{
  "d_model": 128,
  "moe_layers": [1, 3, 5, 7, 9, 11],
  "balance_bias": false,
  "lr_router": 0.000641,
  "norm_place": "pre",
  "tie_embeddings": false,
  "parallel_block": false,
  "init_std_o": 0.0,
  "beta1": 0.9,
  "final_lr_fraction": 0.0,
  "steps": 3033,
  "dataset": "wikipedia_en"
}
Below are experts of layer 5 (counted from 0) of a mixture-of-experts language model. Rows are named router (the router's row for the expert), gate (a neuron's input weights, with its number), up (a neuron's input weights, with its number), down (a neuron's output weights, with its number) and show model dimensions 0-127. Each number is 500 + 50 x the weight over its row's rms, rounded and kept within 0 to 999. Numbers have three digits each.
Before each expert's rows: "comes before" lists some tokens at least twice as common just after its tokens as in all text. This comes from a sample of Wikipedia text that the model never trained on. Tokens count by the router's weight.

# expert 103
comes before: ":", "-", "\n", " /", "ed", " by"
router:417508463461532549480392541472482442572534511514498496511491450522547513441478465479485531471523458442474490514492509427553558612493530476551557554461479464513491583510603504629412496466414564469396473546422471515594529520527515520513558445519459494575461475492456634531523457448387522448489429490518473454543510530480498455481505537494481370426479564553554524637477508527474431546535
gate0:454487461472565466448524571418491502500470525521536538506483492491494520455454541508484483520498380510534525515626490493483506538557493442492524471447505542474506508567518477621365467548536536501353477505544454501529492526541487533545470432520415420526497404555532532591484465412547391400521432487581507618483496509467536469486574501449448529592529525537494487455443580452455500496611
up0:530502496516467455493456439482503540596598489512496526544520554492506539505543534493453455470527389487567553454540451637536452545567461425537417564505542437472469501581501400547408449469459510473421583444505497524514407500581499565569612457508416517546491439534533522553492499399520501479510477423474461481468565478504534434542406551515467458554507463484526563513406486452573468576444
down0:542446588552466582548511511453500456624525551434513467421465530527493575442466499536518493538571496543566514566582459464518478560569518547592473509554544467434468546492423496576483570478464479577535618534448550525543527519506443498503551557457484406485476505533481503506488552536601447448418543463542495550514461492516433538508492508414507403517565435541573529434585504553540562504623
gate1:430584485572516487508459570497598454529509529544550508482502490552500465500461397454457474500537592437512481522505405492482458532518494474554564424387539423523455479485492495569508414516532464469516535422469557512546581558515419516570535617533574456507379584478454544487552477499437462434551544477521489520529611531518470584428575547474503584510452444458517517428493584474522528526425
up1:472505483475502483470562443555529570619424478468497526515476529495589491540543522548464531564482507488550527441547497511453504397515489525575388562510568436527465506504515548496485493467471444508527478581458538527526440525459486565334456393482488473538504562494466571435412498488525511572546504479491507419561451515486510578565511495459443430500411505528451516524624599530456362476545
down1:418486525439444625433456485457502549437509478372444543486441527549523499483527515496476463525559487508522489538479505605532506571452425468528486490511463513493547525469520584476529507474383483499425489509507448574502493483485529617425429490568483534466461533529475517484502417483479487475479464444533493554502461448368465545565583566389527616459449521566413504557605517456434467434528
gate2:489506502444525511426461496458478559462491433536523461535444455531443465456403530485575473519485521521414562495480522458463458505494553545429431581540539521394537575445610587633530442484441573460484537479542474534492577495547488495529431557536582437590503460559434465578481518525525544583498545511506618503621534550469523546478508508492576461512497524435442482578510446450499496544412
up2:515582446502422583524529558474498557548453427449491482490474606528580468535471514560428472476534556486554591483473490568506503439543624570431496513491546486514511459471465472533522514450456445524589458499463538470528390511518500489436537615439386485494483491493545560460379508402486509499572471520474589511470505553503593545526537514463531508537394546454396432506480578539469542471463
down2:422598449546474522522587489435503514382482442520517490579524568507453507507584466523555577491476499489478502555517526453535470465454487398557518535453426528512435500497591550548507461522526495413511572452560531510412589505462437526546498544469509446541459508509395547521415454480453483508453548455435588512576516541578538554586422496527518555464489496568447606514483494549549363470472
gate3:490522502418438545529464582494501462520421594482577392468534527504591437487564493522567535570442566427507501444462435529466554470499448485560470553520415529479515453470543473520583503416466500524570459491480531543566405521492555412527468411520524470578479600496563597479531466424502447497520491488547489525498531501545591445474499491545581462615464501386473594475482496469445537568501
up3:579489501494549438497425469487501580525433519561560486558509395471587562457529462463593455520567469421430512536490378360508559507526530502611427410513494545501479508427549502542430501466517498456540516373479470512541540515581465500555519339443508464524483520494471460523502497493421595460528483470543487487557490444453497489464468484507535378530486511574474533525543492532528524449506
down3:508461501381428495477509524521581527547531493525616531527631489600462488507512497357485464459481527568517419438487445506497491550496475501494524501450429542563568552464550566489533422472502479583483443543536506550472512454493529505531475609544541588468515573527472466528586347537650548510593484429575495528532491486514504447548475504497493515553548519565530473485488526476502448495452
gate4:548502497432497486541489432433478346490515561348524518535448510489475476466565507476539488549483593488491505483507529472439517516424488420480553473521507493448543509482485482545463416353535529507460487467492440493472601488597465482540610482513443498566435552501399595534550522490593565475577491395463442457561470500547541416509533485519498500553450519452480540521489495539564587551532
up4:535523553521443590520524493493570513498470534489452437459504503580494517546496539476472448496439616478493450482516496535494413527554480561474450440419428418559543432524402464427448548443474517506561484478483525517522478486488460512500484475557503536472500388567536502501462558432460419510489475389452538596492482567560501539469516641559490523462426496409651476469461499490378545443472
down4:498514452448545482548395528533500641489570498523459507533518460501554522512409516457525542520517440474469448459476489450519571624580488554559552528514484487589617582469523550456481532531412515477421539480454521462465565423383562503530422503564510486442499482511503514503536423497470482429550531588557521505517538528528420581520457555452550449506575550504532523532485464459402575466400
gate5:497459439479564590473430528481445479531494488451393536520512490480540534533548570545467520458475478420381545479507439485492497424534491492562556387530521472457525586491456406490401440501473502358466535400443431474477534508572528462509524454531487515517585507508531585582522491507452424430512530564496511479482448462443475523512448554493438527518430485571566471578504501458540413455625
up5:441443498511473465496622468491537574589509363562479424482513537539505497545521403505516629471471523470505504567481588515518520553489544531415447575494498503457488508531510498430506549456564475550511515469537488542464490512378518467507500459451492570550514493428552479456409555548600491504479525550536499487457569452431526448454636539557546489577611466448514595442555468531509486470447
down5:613496489472540534472599518521538567454533513526559523561562368508522568442547493514443589367446511523473504519467485491647504488458586472426478517507481493480492571471577579485513490409523461488420423510489445457504547576544517472472472423576519454607511493489486396465525495496478532554565506514497536578522566535616478491484525586553450487532563498477467526502562490431500445527525
gate6:463502471524525539520513510505465410489548513530548554581517581535516499472510464458382497499566488529535443403561489489551518532491467534411488548557477404388525478526388564556434514474544551471420596563496533576575567483506518497507522548505523511559497540436548558549557490555474472486505431491518430523468508491528498441368490564468476477549412563381468542576408510561515520570572
up6:516457469458571490565507466471520456492526554549413543444430638574472570451430539518429447507547509460506509540507414531538493457500550453473519481583501491455519398514501474580522461424546547452414476458541541495507508476446617410451399529508499495539493485537522554505441552502500486405483471392493557491449475557458536413436569485531453456469501597364578531501559516454482517510462
down6:497476500460570528449382520484563422514513626588491564545484481437608510447495481456492414539557494452525460471475461514454461560479465659426470462503483515540564522483430458507465470433453590468459572470535573522494527509486455519517487575587408439517461508549521447616530543494439479512509492514589518512471390432490532493499533549490566419475472485437505461520551488465615489520498
gate7:495562471536519539488529429526498520539503452451522440558518451462467566569571519423539545559513455543487513471538511447499523508539447468583511429497461580490516595490523440483495535464499477474487536498519416525529486509546557407451557321494498450516543452538428562456613459467399497517373461472597558509523446437484416535526460469517496459448482493520538429486505568426514371410520
up7:533397557453512492421537461544544599450450627436504487501595539446463492439561461445537484524458552559555470550482492546521483522505508473489525542557498471592438543464443497455449542544494501478538436572546511488475505518401496448502515572490526466483461470552573553574402562536570469474443539606486527561520504529454530516489448401523537471595656521595547510506417509478500462510440
down7:500530510529533519470528486541488606477445469463503430583519472407492571487529574602474510461530475458486543460390497412533525438400371449579445412517530500469527520460486471531425393528479463463460536464487480444553532587539465502501526502494483435525591535534510541530639516427508451427521495589543554447492535485559521527538555456520501565539437495453507533429579429502481526544591
gate8:576491547598527509495538499432512431424408519466552562527523462408526490485558470414555509511517481597485512516569494441525499594562592519448596485523519460451523537508500468517426507478443563509489525552425498542462447519485451540494556462453436539533524562463539612501478492492514505417515528529392447488495548463504459538537517521424564454597510509490512600588508475527391429505649
up8:481500527506518476520488425552498546436514394561462400487511587465430525512450463505553609502542535497404454503521515571519522481472494477527567493500503552446513510441563543535550501512480515468465510445410462525528519498417461483552562502628514529581432437485521446447471500386393567423452551483574564380494545486577494467455423546531611564475498451457448558505543457553505524435475
down8:527461488481417555419476496620463405532453620471521551501447483469570461511520522429472461494514474458564449452531503553487473525468520561519510494467519435591482513429517437525540495473651468510454515538586604511492540489549474469377443536552546552499496549463579511502466549516552418564564473479432450546426470480468530456490557607583541468525532512430488424506492493428596481538530
gate9:542491504467462540577516639486465482573492427491580502502510503461490466495510428589463565519482485465581563527381518446463595532542497524508522413536520487472512509511482523468455574480452539472532529432554496538495498534519526431536453478648534465591644482510513487520522529479437511511490508538516412537421484446500605586580500636483467524549499482550421518512530517460497453536608
up9:419536458477472449490522527456477516552628463447453450444466481523512433541469522428482473585560535504509480419454500631519467513493508531492509457510537470521428447428483478607595513451500522562538547476470509473528504486595525454444468414433453551424533461479584458571546488473564461501547561449614570447508603484639470439488526478493502574494546432479484506477495424494451555489419
down9:590467456515490458501584518508481521513483431533576487589578554481547467496549476487429530402513488444516469545553449491464494500493473567474440409494497489467542463454482444556586473534508531479443543489534493497399477579464407498516525500448653439426440574449484528466456481467421528461498527535566531433583544410481432475429484447586546497460426481450397464615445461542510458514533
gate10:470537534504515552562447487455455373530471586576561464379503504543542495473484455507436573449510401487420539512577525505504467604431609529557555504539437526562432472515612455607507449520498487518484470511480514459566461489464451585553480497539485386568459470472542445552476540463463465474524460541496515502480609530528467551440431520630520532467529473463597506465496525482465528529480
up10:427470506510489537532490539458529432474498626600557506493562539565521531465458452544463567455540473522447542459501540465582494525440546556564633489521464454509484455406501550608441464474544532548468504556507471464534385491456458537577443582453499482564460528509571569526499463517532523448519469525563496509489647516471513524408455530499571543470541550416499448479490587387526537491552
down10:588522531523539493532525540545441477500504505537563519478564532477485502542457453489498463495466461604462504509635476477469559556478620565493567514462514594541483461504363307489513550605484522553539475522502539535572540507471600537561593580429567460486491516534481516556529458467486496475489522538465464457512435443517436519560517514491543410521503547554522582457516463520524559527591
gate11:460511516495498554492482542522430485582471523518518542464508497463628470506469491460369564524548492491467500496611528497496514480497518512504460569588455546463556582615556492479559510471442506511439552568550393546564521468429434518454483397460541536522504479503447486480489523539533428599427542484460490414450478574474462501520521506464456421651541615570521500530503550496512385481527
up11:492589460488510557421464599517443442581530485495508544486514462479516538461515439461418531472535375535511530517584478431532545496550502509452431591564437508344473540541556498538415451500476550512445590559518475522576545536488484492483474475455459529475460466434457580506475453492479463530488539570499503443450515488480486543511487479378500515447496533594536471550544551549466325462570
down11:451518592500470450496435499470481511476511542520504500403513514451524514414444449443561511560500464491415478489455468566519566549486607485568514573437508563456481595498406530440497538556374516449572482482425546551515482601500414421464569540515532524588597521538532593602507542489497488487461463496517536468579458553563501533431504529539492408404552473454532551510551494554464505524566
gate12:421562470534464478486440585410497436564556479429560532500557492533537500483529481457437539512554416458531417500464505482490508527505551506516555475499436444450521561561564547535498593536515549506496430460492413539556480472622549398598515510534508445442391565453488486470455477440460499353476526547522455458451517493477472551417473440524516477538451502571458517433517566446464401556422
up12:354574499531422471480538526505612458486539465600548459496511569533495460527579476532457502514624451497426456512499496577439514426453475591495461487435452485482447562485541558545547484547436493482533492587457511530450483475480559463568583451514507565510453503475509519425525557479403498514477531470539478506476509504511524505439430422585443520537538502449409476479505498574459492471316
down12:575532459502510503503524436554447486536604485441541479505492612549464465568477376441469438589424460495521541605585519554503493456495459537529430527465522484527525493512505476589421497540551511442558487441502497574494489455427479442611561536485559554416566492550500544541557581485564438379511521531514461459459554496452466578525526481487517482471499542600471435444510576456546517594520
gate13:487474472501503495529409452512647442491516583493598554473520587450542462402486461496537491438537414538527456492480470587550513529511543519500579520514523433524557411493438529504558532481522501530461472580526494482475559510575504524548388559524459467592475586549512473539512587559468459380522512517600473463583502551507526502465592462444482469556548520464427515516477504594498539473383
up13:499486543542475501447555478490415480459470504433437563499458443478443509495422518500421591513533551459502624391516455470514589424480481478423487497547510495468580534435512506439484552406536511541464581484485554469483503438424484554582540501487531459510561476472437494342520460429535454522533489488555464496401441574426438521546478509475443527448449537507498456406489478506610550538592
down13:557456541526481517415435558486486455520432454538421453501476429446409488447466561547510567477521552453514530586525545462460481491490488555521499565562521405453539497482561391450502471552607529479476474636460507458511460541586469502477585493479608468548463517467487532421571461520536528495539467602603588506516594412535535518460566485578526506460455550495497464492556552548526558566513
gate14:435471575469497608507374441610418420564503543504664452483506438505508522502441505469477536552502488392517532435530510419526512504506471469601481525508463526465470565501504528569438487484444543535445496542533481523596520489513489455461479387395534520444552480453471514506521501507516512574462503502536492406584487524452530496604456512491484420486487566565581402491512532509585537501525
up14:534467520512509480565552529525572505465496391557416523523561495521434509495510473553555584516438584602530464488474527568519486544545559399520516456424493441442529489530518502536479486528492447507535477400469525520460537503576463526565463567601422413485438551535498514472497440508511447428549442495564560450457542452488487469405574508450467578590459421519423569456589530466459541392565
down14:507475374454471483505508456575376505579464441551457509563524509486496469431499560594427564410566493563513558444554550494439510359441514417448444482557435431534630493478576538513476523490584508571460439503567560436468480469504557510511421475490598478527462482494512440496459487535542524469583483462479529560482527513470525494417561471491495485570524524515436530474455475425578516485472
gate15:525519582461468466444457542578469467462547484538619478428519499479563596522471524540650557509498463528473484371507440471464524572449505477507531580553441517469544436510559440564498535498438491518450467411561444478508437448517558444511519508444543471447466547468442616538582534438408565568477414426578549550513493488534472505553479499476554493515477540498535382513538559541501473477526
up15:410561512462493457521493581524486477529385441521478545483458509517476450530514472488515558532539558456500520524442414489580466519514468594530432428520537495477434480511528415461429506483477524476530441479430443523413401502498421519564464533399428512504319531602488491506411435456518499452503501569489507571480516523419547537438547460498566500422527583423455484568456481419518540484461
down15:556463607493500556518515429496501550443459441482484488533523489623493497498525519640552559484557580531532424461509454537550586507458491497485512535481583477514455490417478476480548463552533507472509580487512569399544534557493476454538469504500447534559632400483485462461504459438538456419504428442552575557564512460491497510589478573499426497587529469531450568462502563405520422577507
gate16:527560515428428467582324534533415531438504409518524492499576490493518468448470543527605532496483427541444598490508460470521466491484436484463392502576474587538480505553510462504411461432410486474461514473512473496503478479531503408535483540440515477536579502448422462493532489457502554463450415556485540484548573561407576458566441493585531525484541477522532449553543439549517457443565
up16:510551550497471509531452513476423528447521445492450470486432569542556490440417415537610523520459481567502517501483450457598520499482529430530397461537473498551547516518488502493368453420399626468546452466482501483455396486516520437503514536497451492555512398510447486469500513439458610530450480467372507527484455468409488552505484521597503448425543483516576527485472480396549516551495
down16:427389447506421492474490479568534451440582632477590554474485472448559531516525569437451445571454515510415488483457429545582442494436536431538560575568563458499516549479442536523510516498527469526476503589466459516593533595478509382536468493517458471395567486485473508427503535463492483520495452531503511442413520431524483572547523487450589518479428487548463532456528480417471557487568
gate17:446439537441460509449520484542457446491619469508544551492519420411523533497550491594540573466580475448474542493562491453554430464521531508422456431440521602478461582486636482587428482533497409464483497458463504522599518566486552435534504347477516518518513511567502527535556545485527450521528502550496427435580626522472583455483524530522513507557505474500456468436471452493538486456477
up17:490600483547428570441469538472516478469398591471514453517487475568503453603500505490630458494463494500570438585477488386463483480456535424468515480561514519500531562476434540495477541501532516540562517523555568494552493513532449492539577513620535522467543485470485495521514464559461381467568508522463507505543413526580401513398433530503520493490495520517398386528520431505517418589534
down17:467560531522553514480422431546528530599462483491493408497477513414471474576440544518473516504514560667432492444494527426444527502547473505456571445501585442536527479407506488555587373586481438529504534508463483563405481436524425459498451434536430405543437549533591509525463490499456521432486479450515418566498555535551473447451438517486546520525455501437475477542487560481474481446478
gate18:441494443519559458519493475569438416445523417544510576488474481517444450541543484545567503475482489496519534471431521463495386594559474401612449491504498401432458446496529441517481425473534448493425438395512421501500480547507533454564517486519471481470498538508476540453438397425553587473463557510481614534491641551577493546487533512551546473496443536486496550480504528489581565564550
up18:507480513452644507524467494455459479471446405577434546583465456564452449428531525480502528487461483560431550420459403506516531632540496475505523514491496532493450528546440595447582494435485535459475519490464431572483463538564523482508562522522495471545535457523512616467428490497527577454485411500528491489407606555467464480496548512563564454523490558504500626600486576500511489428532
down18:543438373509483529499525445493498595469526512544452481485540495504518544544460586468611432535489414487484579501487512481540522545445528551507555524502449423483497465560518421515443466489537495551550541505542436505515507489593536518511366526473478505456499521523466469478426465548581421448552555397437560460446366475449492483512489501537556403501579543471485516347435479547539436425508
gate19:547489509503520519544406514503434432553512463501497480529539450414600447465478515479475524531525525480423483592528548540636515644479549529492485443532463516540502422484571484452502417471455490495550520466494496570537480478514482482471499432531442514574519513613429508582473555485545628536502439442582519396520597528416532460631478511470535469537495513563515505520467535589552524567517
up19:434447501486439524517473597455544547567420521507556512467498530481617501464600483527472473538517580479484534502444479434523559466465561500518609473492537506578477477431473639431520508495478488498529525530454507529424518535510442467432518338499517495504550463466487521602458529444487502519483557542519526375518488492471487624521515550472480436469474398541555539507386513531582486519408
down19:612580426519525521550474383575412524426505618441452493519576524511424498438546552450531416538445438452561456493460463570446479507486539467526561520444494555611403509478512493498501457530509478551572459541477459429494542421522496482544482556462526559505490523523518500558526579479573502473476431525470570417575500444477530489526453505518453462545462477532588532473432514494456486646564
gate20:575520490388512523537439566533491558384448535449508479503473488477415496457463506556513477466507495429489531502418531445487504508542443585528523515404493526497500426453565480579468502566530526484412441545414547481494504482642445559449504458581509522449455461494495613486484546497447422476400594520475442439481565483437535493489577453533527505488475543483495524509446440518431516600368
up20:489462523521545433496523505530416389582418428513455512500377487473546490471572512481561452535512516668510524501473421451486553447498495478525486449496483620526484504487450537496540508465436470479454537540470359557514497517566584492503488496444494519498529473567453576525462525494503473470565563458507471474482513482533558516530443452412422513473652473398452488486519551499575448522602
down20:568452562479491466464506479482447517537488537529559622463576483526552540417501496414529462421426436586472535468516524617519471479479535601472476468525469537539502387455472418611524518516501514509526501439456589504384399441484559564455436464557524539480571536419533463428478485572455510435493527550461431504467543497467473521465557552427527513492577538480478485448476587436458434475523
gate21:513465503480517447510499539478535484540503596444552515450437550441476481463450434421518498480496526452419516387509583551505533453457528468495470537453531496469464486577525547462535405481460478489508371605464513507525564539545511642487575457542439519520469569436487518534545573359520525481589528566453466513559477518531594474587504474521355491424493440506478502446468514544509478539433
up21:547503474529464463464431427448547425492533485507564456487505510464489403517536502527508589496423381423511435389560463550507514566484508537455427538427428491427489563580451395523529462536464529433523395566449543449570493532600538538466504481436456508539440521576463443426480497468593458566473488546513484476547535500543552500490557540465437582547459414508604592491500501498507506481490
down21:425526491525519511514496508436573574551488442498507516520527499428517560481488632493463496494481589536456492449473493444509518552408510497526517417441493470510524493470583549544479447534516515565473518468552514629372478502470528502473409637548473509563525468548538567417488463554555543525514540467516582533473495416481521581554517427522482566412610347510489507499548563555486462493472
gate22:482453463449534569527515551460524458471527419513506445471548494508387548434572524515517504497479519537535559449496493510547504491487440385529564535418481664439638551528504529432581436478449582478477501553517438466425454467488401495511526455466479507486531482584510494497517467452554560443505501627529565504522541504420604482476540463628521503560531490450509491512514459531553545411492
up22:535474488462541543499515560478450379574494495557481465556452459532407550475588507477508499514515454577431513449491528441517530604528450462513575517479442475455502460544542510451455435591470548571492524485466476543525436586532465536416562380424468471476539497542388425551421527540421620431517489496463493434493529490522597430539478621504469479418450505503452517549556518530500537491473
down22:515538477536439540449451556563526508565460422541477467584460478481457425523574427554425501467508473565479588565567464426499465481437426532472454414512510532497537545403525525477589402478510492495562540562459509465463510456569447524582464528540506564471501564506565529429552439553498562491537520508467610492550528466519457529570459539464512638508438485505485518455648408525511456546477
gate23:502577479517463501544519437571534452558508389497476541583474553561526503552487469453553511571467568623518444440537441440551491487524528531570495473559512551526523491536552456546384478435462541465443534424523516580437543490598525497474520434495530471432401444479447492544349519409532514478506513481494515510490505482536446460393506510575479522441393498444436414472466559466508434525544
up23:445495455522506547462606461450443498459429580502518510495457440525495568528458553511455569465441532476474538554559457459478587507494523570359443465474500450574481509508422496405594529466542515443416531513446543487578463488491494500422549469527512505443529490491560525397493512573497523474510531410469463537525476528449471498465503419536491411578497486499439512547417339496547553379548
down23:452483514453475509632502496465474532507506519525553549471445420465464417408410416472452392449505501484457420559585533472562484488562505562482573499521489539493511549459547437539481507476478432465568499446436560489492549546527553536460487433377527478520473566524505504532505486513516471513605460559464447378515441469525497394406408429564506490457438523599489492516499556505499403531451
gate24:458483481434528479539425450548474481541505400526489472533471426399452539522476494569599458491496492634476520418541449455515463492459485444474462469462533494503639446544533480497428434557535546490473473482480467572424462478443495518492521579503432452563453456501446391599484508550425603481504477442490455514523550450470441519449586546523456503467512506547548470493575397404587537514557
up24:466421512593491498554504559547614459500512453510494504501506478481452516423454462530495443463465480552541603504404525443489478491503548503547489491528477489535435536477436429517542482548480537481539492462518408507517449499546525494401484381524406488548507545551444574534491450564448504555414530610541446409468578517453512518503546470532516388350531415526507554592479612479500509545482
down24:523548484540523546472467518481454442558457522545465540394460477525489476502532503511395458456535562451502599487610446573535490503480562476572536545538390488617570508540502463456482578430541537425531541540540474433508431473513589562459536524511465521474541501481505521546487510554512490586506496535436626600434459465539463488449507470418547495436486520534425534443393394503455579453535
gate25:439560452570426521513457494497440476541528605534642426479594517535432498458502520559573577534458459459442551491541495411503558509509584460584456486518471560508488588493538527598447562451464460504408468527549474535493535558559530497513574429433441481433474550483439490551448475528507385483542496567541473443476526546460525531539516444480482474437550528611577509548460523560487455552442
up25:596584459618536561493456473639542473576417510474457482440434468562452516494470434468580542502463541576486420471534506459547428476539532510500531551480515629396474493470463417479428507435499508445419511540532513449428465469560577540461471436486468545409426580443508603459464506418538457470472475537546508540524538494488456432483461501471537565474557481522550509497440540462497525531535
down25:502488575495505473493545576402555412434432452540452554478552420548553578551606439579480518502523484468445538427532414446466443513572450470451507528441503602411462483538451448555545481467498549446479587537420527578520455527538469482498478533473497484412581496517519474424413439531398458558468543478484553436412537480531481512548516489517441537514488522503538514423457594566473421470506
gate26:455520539458547464480439609465577490625435528551520435459572529527490507497547458415532502520474557495437452536476443498571508576478520493472544446548476451596513472472487552429465524503471503378530489512504477476533411470510526499646521408480400457630441496452540479469500439532472457482528510470628409517538518531460515490484591530540476463498500551418506493481536521594501464572560
up26:573535495487530489509451587540496596456448461439556536495469509454542507509482443454516500562579536453527524541509472599521499549460430577445544575457521490565473577364493468449488453455554419521449481480560495486499471522575496430428494376505481479503502572509551475509599403491502500510438474485564476540555527525551416581490508562574512558523401503440589557571520479444553589442456
down26:404414555402454485463460476451466511528505529517566438483540470457584449607599498488503498556460473550563486481569454532595531477393491487485407514497573523515530416515467500538526496501487492553429464434522491517571450480497463472597398547492473461413555508541502565478443471426524476417454527544551475437495525475456523451538423448483475547572423427524438477541508555514352469531473
gate27:514508540513484531531480527567561519567439435478554542520480463528523492523500449579603519512527499455460540465570518526538472489510600469450618519550489533427519523477543554572466483538422479493506529601537536553461446528562556584509461433375495438560544519480479594412498534497480545449471467537621477380611551473433488557531486463580458477521449474512542537391443574494480452511457
up27:485487489451559456432402498462502479494550571548434506552474465441577476470502466582589549502505446490462559602518418611551480511482463527518471472551513550511469436525472549499509478403494536527445561549474536565525466527543532524517512448466483554600559486461492544418537486511425625420536501430661586479504525470493530550547474520521386437515476567451465479541522549515463443584446
down27:598494398594524516522477521475536512463556600553431613407521522500551537442532441406534402493437514461576488488506451491485428511537489493451489573480483546509459472503432487524473604529528513597585562537496506479508578502554516486523428587509565569513552434470383490579506520492576401509453510529452575430506517490481476499559526563477422451511488443475527576499483528545458475561567
gate28:429546497436502620484484543429545433619562472496464549502481540479605495470438520563473466453494444531524527466472546514458522532488434391554530436579458571479478545507415479521500461506482574466501453579473561497602458508580509438587479595637517479518520512506600516551521541527493431503485494558432488561574503458498523572488548517492511428446507572587472525572455533531439444495532
up28:480531482418483515488490455586502385494516651524478496477448501459555484474457503545434451508589420525493636514487598530497416555513508477541526493543413514424488454607559543519477448530506476509545499459527486501580510499568473451519482464588491486507499531487463586550549456559568486530460453502503538497488551520464543492519544463553417533569433568508476502593534593656521461574455
down28:473502482511451547489495450511540462441535538576510501471519589452517582579483431510560467551566513523609487529582594523487505570492502588432485492544502539545541564535458422575461511525492539541484584438418489635541482475509447500479513508496474500499527483543466492485444497471561402487461489416448390481400446390535553501513395450454454435447482459583553457460416455542537500481573
gate29:510564455499487529477499537383463424478506498353465494524561555537540510499496587497552516501462538428507455516486460495514484453525484432508586475494509522586569536443526468496558542430460555530488518526457479514399504457508531532498559489523478456634441518520525469549494531451546476492518499538505421492550448465559401413464574402494406522546524450451553559460384390432541560574410
up29:446471463491484515452474552457477475484507363423468468546485507513531438532469467488518339450462557457473506509497469517565500499524554428486532486427523480439550570439593428513472487476497574466527530542455547469459518530489467570487457468505496469574523512481499441592503551567448491487460474561576452425610597460583561425454432524509360538449534471523551516563486457445564483582418
down29:605501466508469493486537520562524486520498567446405526491399494522517525511436461508487485485483538511521544513419487558527560541455531487554529501525497456431493541455445463471490516464500423475497327613523541472501531519552504453504459557386575517553562500480453503460512542507567453468495550405497559449414467469458534520446512601440544608423569378468549551465498440483571564573435
gate30:414385552447481481529532477458521500443541506444545474484499516612591517466547557499505539532484575539529563507565496455518594510531481442596482468422460537511485529426487595458420475481478477413401564513504526511620522522572433535587497409534434456476559561459469505538490514563416495513491495419535501549493518518483543402488559567531452486462582550513470579610452557492484465460485
up30:520522441512445467549506550574461490485438530506490593559479556464452479490452433491503398504540490474418533485427458513480448468574534480390569467532513469472527405511467470487614552579546541551509500568549554470465376475495501431438517485505603423517446497442510546411570433502582475420462472639508558437506578466484449532506480475540525482561508547472521435507462597488560543489472
down30:530464370503512633510508469465424557518550495613449520481548424381493560547445588476514555385484514526437588489510538483442511432489508496449503429504492473528525556442547530477481455581543566486468461415444410480446518495550560497531443502447556546597449519476532515477435471511485506500511483563502467494409565540491507519439540523532522499453503489469442408470544562552498433581389
gate31:551436513447508509504518569490518408449456412574461427470512446443454514531595625494519560460446567428480389506402505510457501558507411456537504507540467514455483533541572509594577469496495392519504370481493528528488441502556611523412562539573557453435541584512583453506566456519514556521433445507487504506477575492487504478510473563499491478526455511495517423464491499437450489576514
up31:509572490572445570504560444416420506490510542514480526494443548545570495440460455573514535545528473517499578466470463541491516377391570540471540483472531508497555467539486486409537528526563500489470597425500426551423496492503516400436483572465485558446444523545458476474448557597539439558515496442510573500519479488438517551406550414507573514582553483461550606518480489497492558374477
down31:536491536542549412577464548555488540556473435572451429506567501544495488500535415612535535535529487664459452464353486467511579589504505549465493472562511441502542513517504485503598538474550532482482454497509464496527490408422480472497472462546497540494565445510492469479510573581443465459497534513534561568476470549552517499450479573443477607581582503491470485570593535451500500533393
gate32:439507524440480523455372543456442444546469568491629502521513460452506495457435540523495416447548547530533447522560433406515468507497454407506528583491457532455506535490553441492411487486485555489503516483444455520473493520481422492468555443477461483639486454468458579605675502481510557564488483478497486494490505488523525447516494562514466520526509634450501431623492546480519460471560
up32:493417451551469501527576502478465508493514434486505478624504478486513549508489541507564529501467531466397500453421506542510576484462435480514365497480517613356498424529568504486540543423546468487554431514520458406495502541584447496516505513431562532424492588522465498544475514541571534471563535501579536502503468455391544379468494507476565474472426573480457546457539500584451564524443
down32:504533452489453509538529544549514570497416479562542487469598466527410553535472562522506531404577416510498430614495533463447508401475416521432432425537551494409532557520581544466445414445520464531444555550496479460508516551559486446481424485490456510435457449478540510483442517489536500550620456470539520521492623534516517528507445392533549559554459480510504518489364501475483483493428
gate33:530495474441465507505461430446627446556551474515467520520517468469443455451571525505487515492477347456624532404460465553521543506546463464565521468501485498513502468559480486592442590466474547472493529482549462521545519452535509561492493510477434469527481371562507570603490541591397526531427501474495420493450471525430531485474435473584529444395541512535489565559424421496461431485511
up33:582600509457532441502499420450503558429520531490583620496576475494534505492420574477553458462485430504526431557593523506509606511493549475501526474486527561527595496568479489594576565478525538540429499421455487565406524480491476557602471503635469450511538470513542483491528530527444485420458489481547517476426482483452463522449503499512602413490543509516552438501445533538411408497528
down33:539490496530535469508479548478482569625481569393550520419396484497441538546518465550515538418549533465398575481468495498488485498527555433524469510518458498538469574521492611464538523553443445547596532505520511416578482534457591535496598511449500550483565487596564467557541470501433592513475475474536499475558486571509469487507496539491598523519608526434518491482587480459458580388458
gate34:460493525545473503514468478562461480442505558485563499433502627501548504445615506552392537557563529429545555573526528486477498547472512444535441473541416445544578489586614439445500551529522463520385449506451453543522542474527545448491483473494490452456462490405506490450479460562469435465534445427502492505476490505401564429446494568486571477580560549564556534503618480409479471454519
up34:475450485536502546456433508452505422533605536502559510437529544521480517517472492531498516507497509463599605510450523563474541421476496482512445477446498422469500575643439437497476514556450509544368519429479507511491501511564532548482509494546462535497464410507461517368460462501507495494514490493624455398525523476496464521513516498428345522519543503587548513513474493430561610508612
down34:558481484506570489491476522563522499456463506501452484475455546432619454355447481495413531485536518423442444499497396517498474564471607511506490534544603500490488527536456457450490524524494581459525500505378556493528479538612501474462492569530493533482488531482469546478576550505592480528527439531463564508475419447506523501477504406462530398498514516566381446497488365441435589529511